Experts of a small language model.
Size: 11 layers, width 128, vocabulary 2048, 47.4M parameters.
Experts: 128 experts in each of 11 layers, 2 picks a token, a sigmoid router.
Below are experts of layer 2 (counted from 0) of a mixture-of-experts language model. Rows are named router (the router's row for the expert), down (a neuron's output weights, with its number) and show model dimensions 0-127. Each number is 128 + 32 x the weight over its row's rms, rounded and kept within 0 to 255. Numbers have three digits each.
Before each expert's rows: "raises" lists some tokens whose logits its average output raises strongly, later layers aside. This comes from a sample of Wikipedia text that the model never trained on.

# expert 118
raises: "ts", "ces", "d", "th", "ters", "ter"
router:201167081097163129167152165169097108109101202157152165132096173077110188174095139150171160130105119124150102117135106143124127115205158152137105122150111110095166155112114127152136136148123100162162124111155085106052147108114112129109143108138082141114071077128088083155091145127172176133085131063143122119142150114123153141190132170152057117196060153137127087123082108099084141151105
down0:145133102146128129131203161125129122113133193112136130151130107131132131106085117143124146126096144122144136129132146187101114110122170175104108152128134159136146091131127121126175093114105129119153181142118141117139103127129126129078143128163147129125137094146148155129157168130142129133116110095129114094000102156135116123155129115220114128111131128128091146125126000129118154141084
down1:147128110113189128153123164128111187128171129152128115179108130139088112128069135098147125115130128119109140118115130130130116177058124166130129072130160048079163162128126105128072128129121129130133074110129089128127128198128128176128129111158107128138156123174142129150157090128211120129129094129132109141103180082104149133113154180077159129170146123145130123147129115142100000119159
down2:146186132141128122120044102119037130200152123075135124126153051125105108099091102127128106164142107142102125175160141094137177141136130108156141174185125129135093149166140103089103141117165137098082128128159077143150119152127134109150120126112146128139139142073164100108144153128132075085092186115095133139157199151084126017098148176132142129138174133147109124174164084088148136195122
down3:190150102121075115156159089123182148116088166117095170164139162110176150179092130100135132094142142153128140121139103224161134080167137171146120114123054162117136035126115109203140120127109096153101103106140111110110145100114213153071145145088108129110119134094117126083117162156134141124145122135146123112098182063138127142114137104149175083156092131170135087134094123203068095106118
down4:147119071124128120127138129128066099127047148106212113105109219150039131125125128142109128161113122124167112130161114136128131156131131126132038104103085138082194184112155181153134105118141119117127159086126146134144152114130107141127127174213180128137129127132181120132128129101169159131128171166137093128126120132162115135129123124125127128083098129150058153126056014163122128128121
down5:141165112142054106152159077112129162161164119116168086197125124112122117162144102122073134142181153160128131094127124135052041132128114119187101111184118087161147138102109128086126183115129139112095139150169166148129195185111155107127145127148144128099068134216128122117128134108129110100119086136098116150109105126183151127122121118173115153142045133127086038130192109101135098156136
down6:033152155130130137133125124142143144161081126109137151103145129130169119102128137132147176081126123128163165172092101129141177033106121123158153156182129132159097094112142110023131109143119076121129056201159128115177120101150102152114137085113121104150112153147128135151087054109158059179152167113148088128142117139132128155159160129053107169145139164122166135099146087103182147136085

# expert 96
raises: "ards", "hel", "lin"
router:148086107057181149155106145123138148136158176123113102132128093141140132140114084087197142102125141177182156089187105082117087141152172163077115148145154122150165099118088200136170181157100114128092119120144125084081106131091139139109143126111116232126054088117067069190106109138128130140130150103133132133113130117130134158079132119135112101150075102135090134204162114119071145164138
down0:150196149104139074134115092128133128118133093117139080132137141064127159095129142135147128111167120147128088139156123128141144118133138243128128145216166128107102129150109099135090128128077147118159065093169112157123051128128129128138113123109135075109121199129116127088130137109128132031139143160143133133081128128108091121181185141126146128144246062117078191138116122112148128128138
down1:131153089122127132140153133140090132131090156118111150147123128129117053120167127151189131104097135145129122128156129139098197155080090124155042119142091090136116079086128188128127134128133129164131125145132198127125134127131128119125127231145136152142127128110104126146135080128147128128129174131123143111175079083128129041109057180129114136062230202173121132127139121117037127104133
down2:062142159125134246131146141096198141102076183153128133069127119120106168121167096114133132107155129117158144142141128182133124047083159175136117176130160196204115116138122160112118074141174139102120172154220141087120101154126123137104151109101118137156124144134080122140105123124112107084058105124079113112148112118136103098147085125163153125128108133108034107135127140114137131094128
down3:130123166130078131139158066171174116128149125078151141101150129098134126099191132143144138147138081150145163127092128177114137128152120125123090110130074070078092131124104131155131110151104128178154021121103144172150182134138127144148171166126129148171109129195114157137142163128126100080108112098207150115169128125124099084115064220099060161131171124120056115126089123122078111115161
down4:140114102103159095101166104090158098098147159103168156173096102166087101098102097157079101100162102165102092109105171099097156099106107087155104106107099096160160164153153173162156162108157155175157166096103092176153095156081098164174173097090167085101158089095165167103153090166154159165158101166157109092164105104095098103109102097095107156178163098159114162098104156165168100163169
down5:128146125128134127128124142144124146133057134133050150127115142089127184121133119246117164162076122128040158121132118150088131173130134123082122122086095084176124127100130161094151172130172118128108160139145155105059131119183183105089119125122090131067156117127144126102090106128056168132066140107126147121217107147139123122109119190172147147091113133164142174121177117166139116088113
down6:120155166084112109119148103102105201094168129138110091111153145138146155130148099163095147081143159085184149145139101126109090039148112065143103150132160168114155131168190121074089072112129174121157082101090144107088087197136157154193169150107078095109109132147094098162096098127160107126110166102140153094123102114128155120201130153174081158158100142188075123103131146159158144098132

# expert 63
raises: " |", " =", "′"
router:148194126088103158170071128150165159105192139137082109173103161107133138153101146118145106110072133166140135097176148114200126117172141076106179084120146090121146156114127142134150167157107170213178104104147165105063129104137152061085136159131103143104117127060103117148115151167068149103111141086165119128178087164137124184117179108103099110132100110097083100133175098136090124169116
down2:155152186125138130160132080038132109143108131133103135082199154130176199127179118120255070089025162120122128124098141128122121099128140076125066116176128083085094128159152150103107123136116089080128130154139157128133144128128127115136131161086108128128132118128120128167121152128109131140114132151146128160113128143138118130119128138072097112154126131100150133157127133154096139190083
down3:160096155157083088157154095168088094086163169152096100094154100086161093091166163162152159095150098090156165111160093154158152162150152151158093159089151090158093165154157163160093159100101157162098097155158095099172158098148159151094098093170101091161166096101154156097155091097093167156159096096161094094096149154103158102099100096156162153095154081091093094094100159092160158092157
down4:129111132127134145138100150152197120139106117161123126103163140065126093178186142129132125098115123127136099164137128126133175155136129098126113192187124162088113130124128147119109134123124107099120135150075120118116133108151179141128129070130111128226107122107133128131160124079161133201121147197133114134117161069124129089125214120075126110139158132145131113135074012004098110125134
down5:173143145174104112134135153093163092169153089091091145104084106092144092138143090156167149097092108183133170084093099099146158160043154077155107174150145113149153094157163170142162113166099101121080181125092096102076152081125157100104154169091163098094145107148114161152133160168082152118173175134085104146159139167102173155114158077150153109104135116157116099108089150156183092099070
down6:111128118102128104068162076125065115132080130128075133147083128128151122157124128168201174028128174140155095131110116128100079091152132089122141128118129128128128140125089132128128076172097119144080144124128055107120128190125130148128141140145109121128099113134159144113135194130229184126117060128129114101143158102109151210090193128143195073132157109138128152136188178128128128152128
down7:127099127134130196128119082110114128073197130161130140128128142128159187135061128127174176127104097076150152128139123152146077249100128128122099097128128150051090192128126128124054128160136122147128128137120119040070111145128177133126111135128131179113128120126110135151165127141135128128122149146075122100131119134161128178149183186129106121040044162106128129128143079121128128128148
down8:161170126133140132075144128170088117151108162141115107126088135117135113029123135216132113142146134208131151130120164123128128112117159078066130130106115178177098188128182116116066128124104130141124120095121143094111117150128084113128126186016123145111126153128121129111092144128131138128103145147116122120141162140121160077144093137061056250152164134089151100129129136133141159152129

# expert 31
raises: "es", "ers", "ed", "ing"
router:163089128109179104122134130159157149099188205113125123159226106135108135128074101076140213148097114097135142135177110148094109076167114160077169154139125097119121088115098127133143144150091162108155151153122097137084126102165160143121110110115126141067122101152092136171101105146159141152147131151128139079184157163141107150106166109007105121173131137075126119135112072170117084114151
down3:150134087118153133101118152125125116102121104158095154104155131112161134177085100187092140138074128167221176128170103122110127127132141123147093129185073164142140186126129119155097126129099146037127128133092141127084106102141178161117148159148115138129120108022173113129122165120185184056147137121139128120210114133117123077069066190076109123103142131128134166128125103144106136143091
down4:127127122125103162130186104143125165207089125115133153130110091123163126128222108154133121155064116124124130129141123212134117149108128124144143135017147090181180126134113124214100127127148123129124121108095131139155075088164127113062124125161135125169102137130130112123154133092104102162033069133086154128140106139130121110120125005127137146116147147148086135182128145131153141130135
down5:192158207129113118086139097099134133099134177159092133160171069128123144128182126116173200202133112141099136128132142100057128129135130167147107132140116129169178121130114155092103128118129123134128138119134103125100137152114031128130089084138175120081108168191106186125132116117074111146164125165051125069123113084115128099129183105162123116127182122083140141123105078111114091116208
down6:145129132181126170187123132114123131154119122107071117128143077125116147106167110183135135106138132087189134139163105106220127139127122116128128191074062131097118161127090175098128106129085054131105195112128172113105117200109163131103111125113110112126126130157120134131127144118178155125073151110096128136129160129150106193117124130191126120083123098106145064127133070175026121128203
down7:157144151127108133069107127088146128088150126126125107148174132120206110149177132159086131199093086102160198128128127053061127167184091172170129193114070162107198202101136100112122129109083125102118142158132165109120092152128094151123143164041128129130127134126128127160110147157180054145143104129125129137140099100128151076083151114087163142144111107126108169161125110084126096096129
down8:063102104132128090128128128107147112130224138143122130123136135112125131121095125128075149096132113095147109133216128114125115089113122240079180128080094129128181128175135101168150125129123125146143126131125135166093101128121131125101161079067170091106128110083179198085140103128137109124192136141121139129157127148084133091128123139131151124144108154039161115142254128116096128150128
down9:158136131105130132008156133127164065046140145094101108081153152140099125134128127128148158131130135135127163142131122122159140036156122175128161129083139099096124101117126116116128156128130121103161095205118118142150096167097114126180128127083070129149128128103131128143109126150155083130098232169145118128110226123126132157136128068149162131164111174129117046132115190133122146094128

# expert 123
raises: "or", "ions", "ur"
router:115151127107094115141049125142143170087188179154146127147079123150125137133095096168162097136105114167128193097127130123098105118145196095096133105063132158159128117111110145073191186137139108108154162093185167123131138074075153125144169101120140157148136063108123113185133175158185156102131156129168099091087099109110156171108136157058131084131082158142058128102171108134143090141158
down0:088116198113128142128106100128152152018139119129097179108131146098071128136173127165129123169149130112156249134145141148197127176085124090128134134076215167100122103128133128091144133103089141141129148041121099131131110067125143120131136141133155137190135131081122151153106149115118135159089196121126123126072163152160117125085135114127141137140136098132113130121107080163068139126070
down1:133180089106118127047083127127129114007109133097197098120121130105102180152164123095129140137124128066084130130125132092074129148122128152122120204157168070128143163122114123113213132127079122106171132070160136142150154126160082134122200128127126117185155143186117064135104115126130203133201077145145112132132135146124141144138133127133137153116170088138123134092125143104084149118103
down2:119088160155196128137083145129173120074136125107167139126089130129190132112128129116126136158088138206129136125140142149127132157101132103127097136111046083108127098114124136120149129130130139139156152137116148124059182146154087079086117128098120158182125124158069189148106106118135126118158166097149136160078065131129143061152114235045129135113131219143099102134119182130106108082155
down3:146111131110135132134127131128098151057178091129124146035086146102076129128085174161148145077098158150114113124161180127190129131106105164084145139169132130064181160122163166131101164129042097096127129149122043119145093118126061096134148166131129112125142130120074128123128129113147125185161186129098133121126146083066121167081129175117179123185140150187111125116155135128113192120153
down4:145131153138146143149079074104185122125099091124132157122163112158129120129132130143080076112086112076137110128123136087114128126134128072143085193131120166126147125110142172115115130134162159083150083077129106127160126144128101166110158050075148149147167133123148130156128169182214135124162121223115123088110135082128128133149116122084234063140131127145084157127097066213135118124102
down5:089131132131118086114144076141121156122155114138137141255140160125160129130118118072141135145145127186118089125123117124144146083131130169145104058192242132100143128120128150133150101129154050128125131171142164131102131088126142051132114132227052126106116162161113108101144122062132118119128133146123167128184108102140110152086107093116118113146072135122122136095127162146111102128148
down6:116127137130123125103124120126177111147129100130104099144135092123165119129120098163113140117166093144192178126128158165150133114124145130079127089097150128104083203122122132042084112117142119108118174118113107124127141118137141113144149128081128128209052127130139165124191144142077108064126199139157185152059159150123141145113138000126122157131128109091164127113134086102208144122180

# expert 101
raises: "ily", "age", "ant"
router:140160120095116154166067138153170163095196142101057107169087154109127137154107137120158117123091116148146133107185143123186118118183133083109174096122149098130151166123128147129149154145100161210139101108151147101068123102127149059074132152138109145104111094067106117142114136165063138102115141085175116125173078166135194195113184111100094116125099114096081108118176108125084118179097
down0:081129177119121058128147145153162137128093128133130122142136131163113090131171103079150160136147146170109081096151065157141153071140144133091109092121078155173095161128095159147157071097140224135126161174147107127181147154089153140104175123088128103125148149098159152105150130140137135120149160095156153132151066125156085082091161140103052089059179115152134106147102105169195086108077
down1:161162153102104117090106113093158107161156096148095171178090153151096105103157180161153116096105107112085096121096147103096139186095138151147088090113070101138158097156157112157175154118154157156163152164167086149095097164149097094172101111081157111092145106083148161174158166094154114092088074077159114165165097079110159111160191094143099149162164149170104154117096140096066164170095
down2:128128123144103133130171128138129123119082108141129199153095132159137171151069162007093144128148142147130101110169160095178094190136061204090086166149147158141141126089146138076133120127181061128101114122140165112125120117111132130131128124142150163060129147116136120177104115087140111108137110141119126136139143145128123109203177170155082127132205113125124050046134127105089107125129
down3:192115128157105038097132093159133120123160116163128119133128097128143109094128172123118143134148112118112036149129129161134195128104126135130132120179148172049166070160112128130131123133145158139079128101193108111120128146121035128129161128149161124170149176122127132121131117128197094128114214045162128140108116133173151114134121123129116122057126126160145024090172090128127128131128
down4:157161158157102101163158098086155153161165100149091098182073165102099088099148157160153161157152156158100105108082158162160106103085105155175099152154096098106106101109164102088153097151099162151104098094103089101087160090153109166079175157158082152090166158153101102156107106176167095100172100094157156083164156149156104102170169160159093103100095098178156156154156097099105107099084
down5:104095092099154160104085157099166101102101109081162165103091098152154162145108101159163101134157100158144098142091173158096164157166153156092160095167098103158169092105148094084090157114090149077114159086089085108165101164160156147155103155158098151098075097167082100162103158090163090162165155160158162165159159095166076097164161160088101094166100093153162148097169152091109144094151
down6:071178090150164093109167075175153164118181113151127173120108109121094153107091153107116103107087152079098115122114119110099164081099117107160164166139164148163150102157160155168148120111121076105112185155159113142133085069106111152142206109165105163190159098156095144089110096103173157162080144150114095178088183147156165118156144170081163111156117082109092093103103091163076112103121